Below are experts of layer 3 (counted from 0) of a mixture-of-experts language model. Rows are named router (the router's row for the expert), up (a neuron's input weights, with its number), down (a neuron's output weights, with its number) and show model dimensions 48-95. Each number is 500 + 25 x the weight over its row's rms, rounded and kept within 0 to 999. Numbers have three digits each.
Before each expert's rows: a language model's description of what the expert responds to; "mostly gets" lists some tokens that are sent to it at least half of the time. This comes from a sample of Wikipedia text that the model never trained on.

# expert 51
What it handles: List hyphens, opening parentheses
mostly gets: "-", " (", "(", " (\"", " [", " rel"
router:518500503462532458522487479490468534499501481472498451472488455489517509507475497472529457533528512510526468490490468498502492524530465554525489
up0:518501494470487508490490517480468523485538497513461478513490483517518463485523472565439521504530481520501517501498523537480494493565500488513479
down0:527520523484497485486504496486488488448478483525526508508515465517539512531540489469454474486481491456492470518519559499490499507532490472479507
up1:532483513513527502489532499511505479520480513504519477460506501460513507464520534459527499527480506545494514481485497490518497489505501558494485
down1:463481517506508497528519488497504482490532521444534477440518512502467493527516489477460516507481490490510478467493500513511489498540505488524508
up2:505505520521550535456494542491464496525538482533474513493486527507551465465523501501499491477498479522471465478520479533500519426511510506471469
down2:492519506528465500530464483532490512499490504500474546490549474532485521502486489500541519474476477504522489481468486487483496521570530482478488
up3:477492550506543494499502464527468506467486555505458488479510481535464472501512498492482503541508455528484485533497551469446465491534497536486529
down3:451509487528492537502476501478497454486465476529525567551490505507472514504483480495439532554499475521501501501561475496502515490514487490532546
up4:492468540487534508492492492500511525507479522486477527519555475525509474490484508536471567532559526517488449504454533504475450488530488498499487
down4:514460518542514525494510483513501511523560476446538488509468454482512492491499527446492472492542485522524507511480496474480444502495513488478479
up5:544495552486479460501540537493489503529492487528514497508517454471491529505510478506500491508500515492506505525507508493463485449497440548437493
down5:485504476506514489548499500507516526521525521549483517475473473505481531523435514479536505512538473520476452542485525472496514477472550465470487
up6:513540495453505473540499513470440529490495499506501528510482532462489524501522561498543514508515509506511523515529535475517491498533497471484512
down6:521463555490543526502499519484519506477427463494462508522539474540474503547517491474505484571493498474470435499502508551497527459467488515479483
up7:539487476480511464478497508473462524516506485528488537509501486477508508527508454500472480508493475528521492514464523468448492509488528511472531
down7:517504520488514488515505469487483532478518490525523538514490450525542515524515483480469475494506526524492501501488547518495499498485491498536432
up8:481487559465520502490497466502454497530492467513507486483535498512509487502503476521496489514482531519518493504520509492500541452499476535511521
down8:486509451496478547506500460545499530486514524493526521541497500540497527507528485521515529483495502506488509440499480506524482494497483494579519

# expert 38
What it handles: Particles and name openings
mostly gets: " up", " out", " over", " back", " down", " off"
router:511462519466510529539499484513467526497524481495519478513491494495513539520514500464526522490532495520536475483522488511483476475521467513495482
up0:481514486489525450488524475502505481489523456484482527513472493522462517507515505506493495526466513507526510505505491485498498484470466498484512
down0:536533479524473517502555476534519495496469492479482495471498457498507463548503488498477500558487487476483533497506506472535482496468475512518516
up1:455501443488485462516499473496456501494536517440500485493512470536522509509528463486475544541496551470503482498505471472494494488537522526513491
down1:510520485517493462494501499469476446528514541513471480517499430487507553520527522511473503531477495557499472549477471525524471516509456464456522
up2:450510499478502504510525454491466555537523475467493544488478474459501523472541499489447506479503497517518492541496481534484515507479536534492541
down2:514505483518495499505492468568497497541486497510497492502473520499488519507523488544486458526474464525471493546466515527506474558498511542532528
up3:487460449480536502522511447500512481524530571464527512467519475522505494543504512471529501482528508516527450488534513499510526501515518513460502
down3:525487485509535479502481512517487472474493499523503497508525485512528492452523547489518474487477509512449515493471479528486503497492477488452509
up4:489543474532499489484537460489469501474519453487536496483470495512490553516501551527543441502457515526508520490548503472493465515520494524501537
down4:505502478522499514548501470505510475534498487518471500488470512476528487475521462505507509481494544439513517507476467538529495500466546493498502
up5:526485441462502498487485502467535516489495502495495502510474518470510486523502507486507530498496493476484486513510468497478505451495527504469459
down5:514507480493478485493491495516502516466497444531512480420496536490486491495527500537510470525509521503522532532484525492546530532475533489488499
up6:549493470472504471495493482473531543460511477491507459469450481503501497501533497508459516490507511503498492501518497509521465504535532518464525
down6:507462504451490509500497521529515493512506468538501464520552466470492500476515510514480460514500511506495498470511482549447534536479513467504513
up7:503511510492484522487513522515492478498491494462532489467501487448526501536486449519523477520453495543508490510522528505472499541502493500492505
down7:457515530512482507496471481555488484492520544465459533509465533483471497512523479529494493519514529543515470523497510506559487489507478476515523
up8:498495494528553503547520460496513529534482519497499522480481495517486514472494471475516471486506506484486473513469514496480477458537509501489476
down8:474478485505511513524488481528475505485482488482502520484540475499549535503476495510482527509501490506523506475501505505480503470519524499517509

# expert 41
What it handles: Name-start syllables
mostly gets: " Har", " Or", " Mon", " Mor", " Em", " Nor"
router:510486477494519512530499468527507496507505544497488480470482503498521505515518525500517518516524487517515447475517499515458487485543544538485483
up0:484489534471507533502493501501495503483513502476494488462509479520485466490491472472484558525511498492503518480487487484488511432494473531491482
down0:442482444510479507451471535457498476498487498481481500458481490513555499500498467485477518501498534481483503537487466511530508479470461487463521
up1:494510522514526514500494474443450503475518506484515494447495496485508470523505498445454505515496507516521474504522493489458523515468486482462495
down1:491517476509501487506509495476481470515458463455482481518513516515531507505522505472482508489529504494533503526484457501461536547509488461493529
up2:498498490509541489490521466473468490565478524491482501499563496482489469481517482479520459511518485527519546494546492552474521469514469469466471
down2:479465537544477505481500550476494588484483545506508450526501488491483471493530490533493492519489496522519496523480507501473459544502518503529492
up3:468478461494515522529507515453510495533469486531524468514496502470502473517508499505493548471532510490511500511497479538520488480536486520532520
down3:466518441497494515509529507498458467483464510475492515518493494475482522465535486501504501480540513506455481486472500515468511471468513534487532
up4:473522502485507529486546543508478502538472510506519482495493462485465496487495518495490527482475530421507501480476505545437473537543493492499488
down4:502556480552452468541488528502486481496522484488486531476557488562465523515514449508468502472457492513458479513482502493509475558476515486520553
up5:509500503470517484504511538479522516457538489476525540461515474485537491523511484492541513534529492518533449520564514471483549475492471489441448
down5:520481482480494508492524556482495536493504514529511529508472542562505447548480553499440486524547511521502490508517518508535498470496523499562493
up6:533489522507522554533529468468468511500477529494533502500521491506501476519545474488520477516514515492528481507513483450479536477495493501489511
down6:535505470459505535524515521479506467519511478494520501486512509497524496545494539430507499470539528504496512474501478501477469474510477493504470
up7:502487537463502463488501482489473510545533540481491500474548513476508513524500516490507540486499493485493496510519464487514510467516463519498512
down7:508493516493462496543501488486485491453526524504505544504489509479481486489479487485523461505472495492485510523506522503526536476513522455468457
up8:509506459494491533546488498480487492529483525475470491499517482502526504454540495440492525496527541475523500476511516483500473469485470503531536
down8:464476523498518448555487548550508523476449537545521536483520476555492483537506485513514484539516482487493504486498497495485507481503453506537481

# expert 24
What it handles: Word-final suffixes
mostly gets: "ly", "el", "ely", "ently", "mer", "ver"
router:543518506487474537487500491476469504488503526488498500467495471512492488540513510479487467519561528540532465499506503509485447486509497547483539
up0:467508534445493492521498530516447501513478514466512532486495475479485514482504520444536466519480501510557523460515492506496474501511553548493495
down0:525483470548519564488507510512522512536518479499523465495511543481462550518509476446475505514528469481457487484489505475494550527500499496556463
up1:472503524519501514490502500546502487524515497518533453532521489483505502479535472504515502521518525497525494495517465524513485496531480535486509
down1:506521504487525474480507536474486500494537483504478525546564484494507507521536516479519480530430513493486523522461464488547552532495461546506474
up2:503491495472506529556514521534510508521542510490506488462453497488471483507560507506500471508491486531540514504495483548496529510510516509530523
down2:475500541516511480449540523465464531470520530490505465470521472482446507446494498489536496508487511455537468491497507464505490512510491493519473
up3:516504549465523492476549475493532530525496525515506442486489503487453479455499524517544529527519498501523511503483502490511477464492530481511503
down3:508495482520485491517507501496509501471451467505454507577502500498517518507494498546500470510467497478512523488504503485507532524498492455513478
up4:472484497520498463534474493483479494472503492450470530503485483487510533503481559519543490508511526527492489506495497550451483492513499534479520
down4:486488522510522455497508519517497522499510514516528475514497544505539500501547507534518472518483485530514505480545480521414533495520490473480406
up5:480494541511506491546508520450517493544481526497505503511527497483533517505494497484502485491484520472482473458548516503487507440536520529441481
down5:475520470473471480536512539486519494494486526520470513524469504525514487468524477520495527528554465467489513515510486496467498475488566485504541
up6:436502483505498500506482486530511530487511505523508463480485457471481504508565536466503491481465448535498486485497507474504442519494470512503478
down6:511525536527474528497522490534496501484534533536508508534477559477470503434495551497489498511536505493514473528516473517463494518523569514538529
up7:504479511495486462513497492517522481487515523519492496506495466488508505503507527485487527508515546545492516532475521474452474534494552551590497
down7:485498505535500472432515501493500501453621475480506531503472480461495433515475506469521495487463478522511474490478505471517507504506485509511517
up8:505510506545517549533563469523491509464534511490501496521513443509523491527498528512517508495534531458463468486493511433492446452510452503512501
down8:483529469493493527488494518497487486519490480443497469511499501503531444487527512490446519493500475479472538530492490514486486554528514481495536

# expert 49
What it handles: Latin-style prefixes
mostly gets: " c", " un", " ex", " res", " pro", " re"
router:504496518473558509542520483470464536501527520490495491528483463468510525517469513508493491549496465526507461524480515472507490488504461511514479
up0:511531474513520541536493521521479510513485494490463457494434510511508487500492493502502485496477473507517490515490503507463521492513485520496520
down0:506520518505512486463470519445469498529465523499473496470563502484515551526515471533477484508550490531486516547530518489503495515446465493505512
up1:520540487486494538503495523535516481557499505508469504510462462478503480463522482510469486467548513535508511496507494569542517556518527480486493
down1:480504500496492475543529521480521520487492529504547510470541505462474524518545498493517531533547528490489493469447476481528584481470505491523478
up2:504492492510489501489475483469462491538479474522504491489550510536483483495526524490519507514504520522538483484496505476467480511490496506500511
down2:516528499466532519474562509467502484531448526504515494519515527532480546517486507502494501472532479530503497454540490466479504456498469533526513
up3:471481521499508481510505437472477534523505468502553483508490501502524491481476500502485491488510494514532472526513518478470509490501447531512506
down3:504499465492484448513511534536465514511502486479487560495531455474451466521494539513471498500469532520515451522503519544482504530476475500574511
up4:508470496514472467493550487528515495462558514457531498501474499464475517548461464527546459523532494493488518520465479495526498524529539524472532
down4:507525524492490482502494501521511498492494454523524548476480509496527466491520495531455521509461448461478548502531499529510491493506512515521522
up5:464488476461528510512540554527489507457497497516504489524492500442472447510508519516534497481535523503519529457506431530489523528484523508472511
down5:487516532495454456505555520508515512509520461460512543470501503445521528525541496478489536500461456487517539487557533527490520488516485511528487
up6:516509478509486529486476505540504507526520533536493504502489494506473434441517523518525554500509504500497452466482532496496478490547498536519466
down6:518488501462518517512466487485471539462528506525513498515478487504490477500504464477520462518506434453500484507509503481539510500521485503552515
up7:520548506510519513520524532447481456497501525506481476481455479522454463474517497512483506521477524465535506506480511520550489450487551520521455
down7:527515466504483491477483523477494504519478528511493495492517515482524487509513525489493454487482456524487485464543521480452542502570477508458468
up8:507467499515464492533508467498540482529507503492500487498485501533504547540461488511525478529484524500525487488483486532500470506518508511478489
down8:520521489519453514486469555494483489495499460518467544467543499489513507509533496504510469487520532458497513483450439524451486463486531474464537

# expert 63
What it handles: Scientific suffixes and roots
mostly gets: "om", "ography", "rop", "ograph", "ological", "omet"
router:480507523480552503544500494500468512523491476519525493501524433496530450503514515488508487532535465519530465510507492502523500504519513523487492
up0:433517498489465466504489499501523511543529509484492472484495475518505510478524464489523489474511481482512465473511473509493499512458483474525488
down0:495498533492551494487513530497509488508517493548474522478489494502541514449419494486489493486493509496486504488510493536467503563494511519514480
up1:465513530507489488512472512448500540498509520482521505516513510489529514499519538441527493481484448516498496518507505506485503502519508512438491
down1:517479509528537510488535548485537498482526454530517493497515497485513466507496467530503475498537534545470484462517504541443565492528488522483479
up2:494516522479561470474524483469461518523549497496494538513517487476465518534500526468523516472529507496548445472491482535474498478500479485469469
down2:522490558492466466507518534509520480523505513506477520524473475481524524517494527466550484522511495509483544451456476486506508490539513476493448
up3:537481489485501516503505478501478483458475485495502493484517493502481533524490502538484467466486525542514430468487496539482492482510531499476505
down3:448548528491491529481537502525487462453502522488533462554489480544516485501509481527537483475470498486536478503496554502467454517489501478492530
up4:471484488552528541502464487514481493508488472509462510481465451501494497466471540461512521514522489517548491519518541464494507493538503523482517
down4:533475508523555504537444458486456517485494485545502493476495514465536505522528471520485523479535485496459449474468533483478515557500530504515479
up5:474537479480527489455453509509508497566461491500504510476479510490497503504563512476456524473465492506545527479511511531511485442521515489469447
down5:468480504518512493462498471534518496520512549450541493495476516485500475466479538491533487487496468494479507470490467500513497435514495503507551
up6:517522515485524525463517503493505494533476497490538513499502463478505514469548483450494476541486487524566524500469467505492498479516498510509493
down6:487500502521489512547512497508533508470504476480521470500497510480487506515503490492505520540495523444481485472480473510487493473545513501514505
up7:548519477468491491475505540506451514511530488497500529548505479513494508518507515533531474504482497511492449507478504465515478505511533508543500
down7:493535492503576507474521479532541510496548499487506506512495490508505510519486518501523523523472465503541502442455487477483478518529487501546537
up8:515481559520550514503533470469470516504515508501498479527501485503483515480545496491502438553503503511487474537492519500453502443537501540484476
down8:500450529530529469481494535515458536548547489463503475516496509485489503534547480498476551547513480486493448489501465518499528471508487487492502

# expert 52
What it handles: And, consonant pieces
mostly gets: "g", "b", " and", "gar", " &", "ram"
router:455531534493532485490487497505476526517522492453478486476481471464515492532494499447507516519444469566502471519528521517498482487512523511485454
up0:499482462505496533508508476542493513537511483523515549499506481488543526476511538517518473507495495523509490512530516489489526543500487546450532
down0:504446530514538486477488501469487513503501503478490489463504501557492496519504519450481511527502490474448471491510514468508489507521495514461468
up1:518460487526534507458538491509491519471503503489469517454509483468509457482503487495487516507517464516532479469505538518513492456470558538465494
down1:484476524494476526515500514509515477467458489501485494526522501536496457501493476499506498526529517487511509504525504489532532499467488508448430
up2:554500532478516490519534541495522497475519519472462514493477482515464451503510472462462491498516484519499469504489495523483508475485519540480515
down2:474504530525529510492518495507481487507518505467467515491539524518490508508500515502469515491506482471459468536483487499496518489542485537491539
up3:509469522484494475472503525484499522537483558464493472477477509515516505484547560534453518537479475522495517528513462548459499511535520535512550
down3:488515505497430558481461550504482510493515519498502497512499546518462545456469526502483508543469492467474473548492521498484519520513508518487500
up4:520488500520547500462520453477501515541484510498520518515480494508474492491546537511513513501473502526502439532507539484500516471544517519476463
down4:482527521484508498515476516531467464559466480460488470530505471525513450484556465504499475549495472428473489504491496474521485504487485475499469
up5:525478474521536522527504461460438515502496454562520510494492514571523442478475428477514512515513502511559480509536527496510472490493483493532506
down5:519493493551478459478478517500513537504549508519481500509469515488509473493514555513553503480535510489447459499483489509498483516453470487507493
up6:523506475501528532498487471488469526534517489513484541468481490525512441508499488464521530539502504519528481476535523520528458519526481487477503
down6:492472497505535483547533515514488511522517499511517514503516473516483453502532544480505511507522493537464491527516494494503502494517497525457553
up7:514503522512493471499460507515479528514500493498472491525459492465472474509529508488476500487479522520490480521477485535451464511532536490515496
down7:510525506434507471491483515510504461527492505496479503512454517519441485516453486548483482526462496477503504472491523462561521510470475497542525
up8:502459553497518477477484462487512507469518522481486511506463485536516519558485521534477486457521495548489457535463449489518501546454522473498463
down8:511500474528474478542538486506513569554479508530519531533498522537454489499501470564522512473455485497490520504476488516515492487519503525500521

# expert 54
What it handles: Auxiliary and copula verbs
mostly gets: " was", " are", " is", "en", " has", "at"
router:464500536487538494491488496467453533477499504474478478503484477483501490498507488518488500511522499544500456535520503519481474486518517509509483
up0:494506469459482539496519474496479537508451479523481487513484490446484507508532521461512543497444509445507471534528538484535501473498503484492482
down0:486492474497549536500472546499506535500558506473528474491468506487537509553491467519477499450509504484454466486535500478483492523492520527503557
up1:536515451438538514493516493510473478474476481510529525479473499489493478516480470486484492469498499487486466476498530492506510502525509506474528
down1:487465498516470509443476524557489466512451518520525525500486485527502536523473513473566491478521497544511470516480462492482464529501471484493484
up2:487467509468498477512483507497517513545510514465538487468533509529545467515489488510500475518509479499528503492474486531514523507467471531455508
down2:508509522483469512473498539578528517560509474469549497540522486500520479500500464474532485466482459503489492532471495498511487527511498529490502
up3:496477480479525487527542506496494521452456531510502533479518458476498511538500515454490496511501507546534458487536501463489471535506497503499470
down3:497516524512492524495528506506476517468497483462496506510492529505491514536425483473510480498513501470487519475514495534510510497513514528512514
up4:485519472514515514518510517539493494469473467537480485550505465471502528559478491517503489496509496515502509482545537485506474523501544529479507
down4:491462585486508451530481535501516486508449543464457500511524508518483490486499505536509532491478499496520505495495520464514549537532452482432479
up5:523521504484517464540515503508445433522480495526491487523523462524488472508490485502485466493472456499481512481516508516471505478521490519468514
down5:533495487459494470459539551463492496500516519543478497506567503530488506487514483488513443513495517508502469447513523500510514489520477496490534
up6:549490504490510536520484503521487509536529544485486477503512480503577473479516461501495494506539485500522496481560527509516523523474517526503489
down6:507521477451462497464508545473488464486498538516557476528497485504510565534529498496527492448497444487527500490521521485509522474520475527514530
up7:501481501480502521523511493499542554490532505444489482471480488538489480520532508442503464531471496529503513567531475479515460525531468522518492
down7:454555519463502489508498480526506504452509480443518517509511509481527519526476497504502471512521438505483518536492479523528487473482541544467529
up8:472437471470482487502496508497546521500518482470515471514510500527548497509472507467523488521498497498510527537502524515492508470539490503476537
down8:499552485526464430466465499496481512465488521512481502494534498512533459494527489495525519536528508450499469513465497510490500494509563494524462

# expert 45
What it handles: Letters z and k, LaTeX
mostly gets: "z", "\\", " For", " called", " Az", " Fort"
router:480477504495540513498495476514473526486520510488520508491504500512548523516520485495496499545512491533534471494505501490488478463526484524486495
up0:502500450485523514524514479458485560502484491505471505448508500486485515514473435509496553514510442495515456530506474513527478490494512502506459
down0:487531509534501516491485502456528533497469486488472506457538553512491484537461512504529514464478524469501535501507519508474474501538557520474496
up1:443478486521496511473536509513482514522487498526494499505503487481497483526504475498446478518528546475542462489520486437529481493496506493464509
down1:486510533534503471468459503502520485487465495525471499460505555524475507481506517476514494490543525468504463483470488510496494506455508512507503
up2:520479531514491470530506475523453499456517489441507511467493477483501481506483542440535501483510527499530505518521516498525473502528485490481511
down2:451515509538489571556510479477510511473475521481498533440491549512508532516491488482468480501462498489487508493507516481501546477477512542528499
up3:483494506481515480535493490499468485481518476498464476488476503478530531494473514487541499492482501512496495493473506490440500528471458530490454
down3:502499481525541527480457530527498514516462522499517461460491509481480485511474533516487531450472444525525504498506507432529484502505528466528501
up4:494496490479513505545528445487542531493490491543510468474470471480478492477509449523483491548496533486504494534510489478499474492508539501504471
down4:521512521418514496469444445506486495528498484474528470539488503490470507523526521525491476497489501446478493489509532487482497506460537482483513
up5:506497500519480461511498486501502561507485544524503472507477488469455503476505479508496498507512524518514457548480515486521512515546576491488507
down5:463513501479497553491515487480487524524496499499475530532459569465511468517456534524492486496528534522499462512529529505489505533482499483502537
up6:468500487494504477479517471481517519528518456523507498490495514518477501495512518472533504496484545474499507516535486490496511487516490512489456
down6:510538493455499475515511481507455505504504522509482502474501458522490487498474509511528502485497536501508516507495524537542484483470498531518523
up7:442526499543484509462490517513470482479506500493523497503539500499504505507482488549569507483514460455489514542493507498511513470469476508493445
down7:545485505520539488513500522475476520482534443488505491574505541492506493530503522463475496475491494485490509497517497517491547501517532504501505
up8:477476525470527520530522525489479510495504412517504507493503476510475526473460520495548538520503532449513477507529488466523471484530529517480517
down8:462496487467520550482461539527477465502541524512498527468480465487464516463520426480476515497482551544495474531505540555533530520504516492534520

# expert 3
What it handles: Preposition on, mid-word pieces
mostly gets: " on", "ut", "ud", "ur", "ute", "ven"
router:522457503484508498533518519478485519523477534491487502494519464491504497488521495487535489492491529516538456512568498507464480497483480517492528
up0:522508463466474522446490524503521532541512451482527537500448492513509500485496485493524526512554456487452478510480535491496501470529485515524514
down0:473499451501511524495462471531522487512518530458496496486491494474485463502494535501498488520454485449508508515512514484479495541537462507518475
up1:532502474508489518517444496455454529510494481519518513487494508476495479527519543512475500476503528531470514519487512480491449476535511493491458
down1:482517514518502537483529519487507513442526495474505491527491539496499508452484531448466511532508521489524500468494499508473482507508524492565510
up2:499505466493491505527488482479476519500487498489508489471496461443518484521507487518474457503523515551530475468503531509472484513522493499472480
down2:518520526528509543495497504499509515525548492518536491479452482516506487512511474469511506576479536496485468479513469495523471533516505503563463
up3:515525511467523509484468501521439517530504492508491494455496497493457468487530544465489502480486528532496517528507495515539523489484547497524470
down3:475514544457461499491502502459522496474514486492515502505510532506498492499505475527476478458492532502479489532491508543537512485484521517505498
up4:512498541468499483482479481463548523523517517507519486503469480469482525473506487526484482526520499504495489507519511512469518485511494500477487
down4:505519520517545492492496466470483477463521458456499543507499460492481459471493508496501507506476481523466483571507501451500481454476509484447494
up5:517496530481503491459502513528474525521489485507546501503473504484513522467472496509527524552450480540552530501511490501475515441509520490496476
down5:472450474531496492513478476509489515458496514521463505508556544481505495511509502497535484497506546553485499493497501454506450538498489490466511
up6:526490475487468536478489483472516532493518539460520451495447456503493505485521464495496479542517457468498479516503509443495498519485540499523517
down6:443492495436491496485495501449493519532501423519520524497505497485494467538536511508510457499538505535520530510491495463504487532469513474471543
up7:495504511456506511497538500534495520552495519483435533502491454497473475501522468468460446515560499461524478490497521491472533512481541556483518
down7:475455494506512528488523469471520491467486503458480524501558516525509489547514522468525496500494491520540516551441469523503432485516495514476494
up8:528526505451540485522487469478483494540503487513496528491496502504529492480506522480517565472542511492525515482514488519447514485516512536456467
down8:478471501512474515530510518496517487492462487500534538493514511510490522510480486519516495526506514512488472516480509530489508470523512509518495

# expert 32
What it handles: Semicolons and conjunctions
mostly gets: ");", " —;", "ia", " ;", "ic", ";"
router:508498515482537543506485479493508519513517499468462501476486428463550494480503468499489474529506511547503486536484478464476483494479509496497510
up0:465462482460498526503511496561497507507440506472502568525492487505517511494512499486538483551498485485549490478503532483497514514505521515527498
down0:507510474467493503491503476483490505512474489518515530470486489508512487485536509498506496492523483489518528477469503535511520468521496495495508
up1:540469545530503498524495493514482495515469522491487546489481500464524525539513500497486472506508512518497511536506539537454500531530521498501509
down1:542494532496448549518490506527469501498509488530480479512498498518522503531490457492519529464469503506518477527459560494524511494506477531520462
up2:535493521518486490473476534493491515468468496490521536469506510497505461453536511475519475546457483484548482451526540502475491527499500527473443
down2:517524517492481520483545500503504511516478490534547497501506461511448515491552521492512494551484467463485497518492485513519517507512574477560498
up3:537520533511486506517474490503510498500472512486514523509515478464499444473531504511507496502464491484539498507491542457477483530513509540509514
down3:511492499481463536486535472538501489530493529495509498503486506463483478501534540509460489558492473524486479474504510508499505522490513513593500
up4:524517500488501486492498509495506544483499496447525500457500457507554531517476516493486507532472519463522496500517475499546500510509514532482476
down4:458496546534456477538528500522508513509468476496515496499534496527530472530467484461522507515462465509520491486487484510517556491530497483471503
up5:511534507494537506507493453513514512504515480485535529493481493455483484546526487509475495508501477562469491497496519532506501471510497514453519
down5:475487495461492491507514544522469479549527506518501477539524544521446502510490496460451533518506461511454497523513467480493515508515561513502497
up6:495511459493556537510529517493486498490534509478528467488501508469444476497509503453482538545494470486490467455502530513459522423501493516479506
down6:490472545520480507492467509526508464540531496465505499533483528468460492516475551514451499538526482498524490523475516467486530545482478525573520
up7:490527477507493510470480496514479513491475542483487509492517464521516500495527527462518504473464476496548528478525497525465504490490514514442496
down7:503488492527479523509557498494531503491500460502533493491470501522468496487559537477512516505480501483491479527487470505483485490507569494622477
up8:502489480514512479482485514490480521494506504493502527475506504500521470494487497487529506518494513519516471486500488562490464495534482511483469
down8:525492509479506496506452484555527537502508511482464528520515513536486532523499536504490504513481427467509506532511474457507502499478505518510456

# expert 57
What it handles: Word starts after capitals
mostly gets: "ph", "ach", " Ph", " act", " own", " him"
router:500491495487529503539514503507452553485490508503501483498484473493509509482520515469497494506502520507499486497505510494462477485520524515462516
up0:500509490521531464521530514496515511483512510484451516485496478484496481464480455504469491520526497521509477482482529529464497463499509515533530
down0:473507524516449508483457521475484491513489523456507533470532441525533545482519470517485481527521505508511489518464497448506463504475529503500515
up1:514522480507491506475498508500439542469512490501490481470469502494490472488531498505508504493475520495504495548512464515504513476528534469518476
down1:520508503486541492557499486509526509518482472477473530537550532481493507547470489495491445514526491500521538467505488431490451517486507524509483
up2:501517516493506498487467535485457478501503468492482521511480430476515505538526525506469526502516506520497494461496503472483521516539494531502470
down2:521469509527531495489522511465482477509520499515460507525547486499514494535437498493471532532503482488523470503494527506503506524536533523532534
up3:502485539512516499538465493493514533539458475498535488479519489483535539506463502511493533528505509490517498504508486524519482468479492500477487
down3:496491504542483523493478473486503513524452502490523506536453481516542539491509492524518516500496500488480499485484520508498495516476541548503487
up4:545484512538511511498450495487531518488489463512485532507505489468517447537484515514496506553528513506507500496529471502472485518501482521480480
down4:493498510502476482505502512527516493533525532475496494537485475505482497524485508454486523471508476495509526472449486496483515524544492559543471
up5:518482530534523458501533499517494525492523512463510513525542480523523472495551469481521485493501516548536493510508488483479477516516509486490482
down5:497526482502530484535492532479512481502480529421524489499538476519482551524540488519492497499459517512497499490511505503485506499471501562524483
up6:523502495500549472487499488461502538466502474497484478490476488449489423532500486484520500521484470489545512522495480506477522499495552495489527
down6:499504500491484523479499468530455495492465505500530486515494480546545481527471501538545449522496477499519455517466478496502499486483512501491453
up7:532519496516512509537539522540498530492509489475438465530480460520473463475549522510501480512485512502468473556490521528468472478534511502521511
down7:508492516479531435508498502466535493534547444469501483491554497473436501513524436455486511471467518476488520498462505476480512488534508514505466
up8:503522539485502483486498498506507547525511514484480523472502469492498538480508509522498462515486489532513501463547519467498502469533483545504479
down8:496497476496504543519516482481504481444509507494545466530441505501472514506475495528487478484511481524518459473528503506509568477504513495548523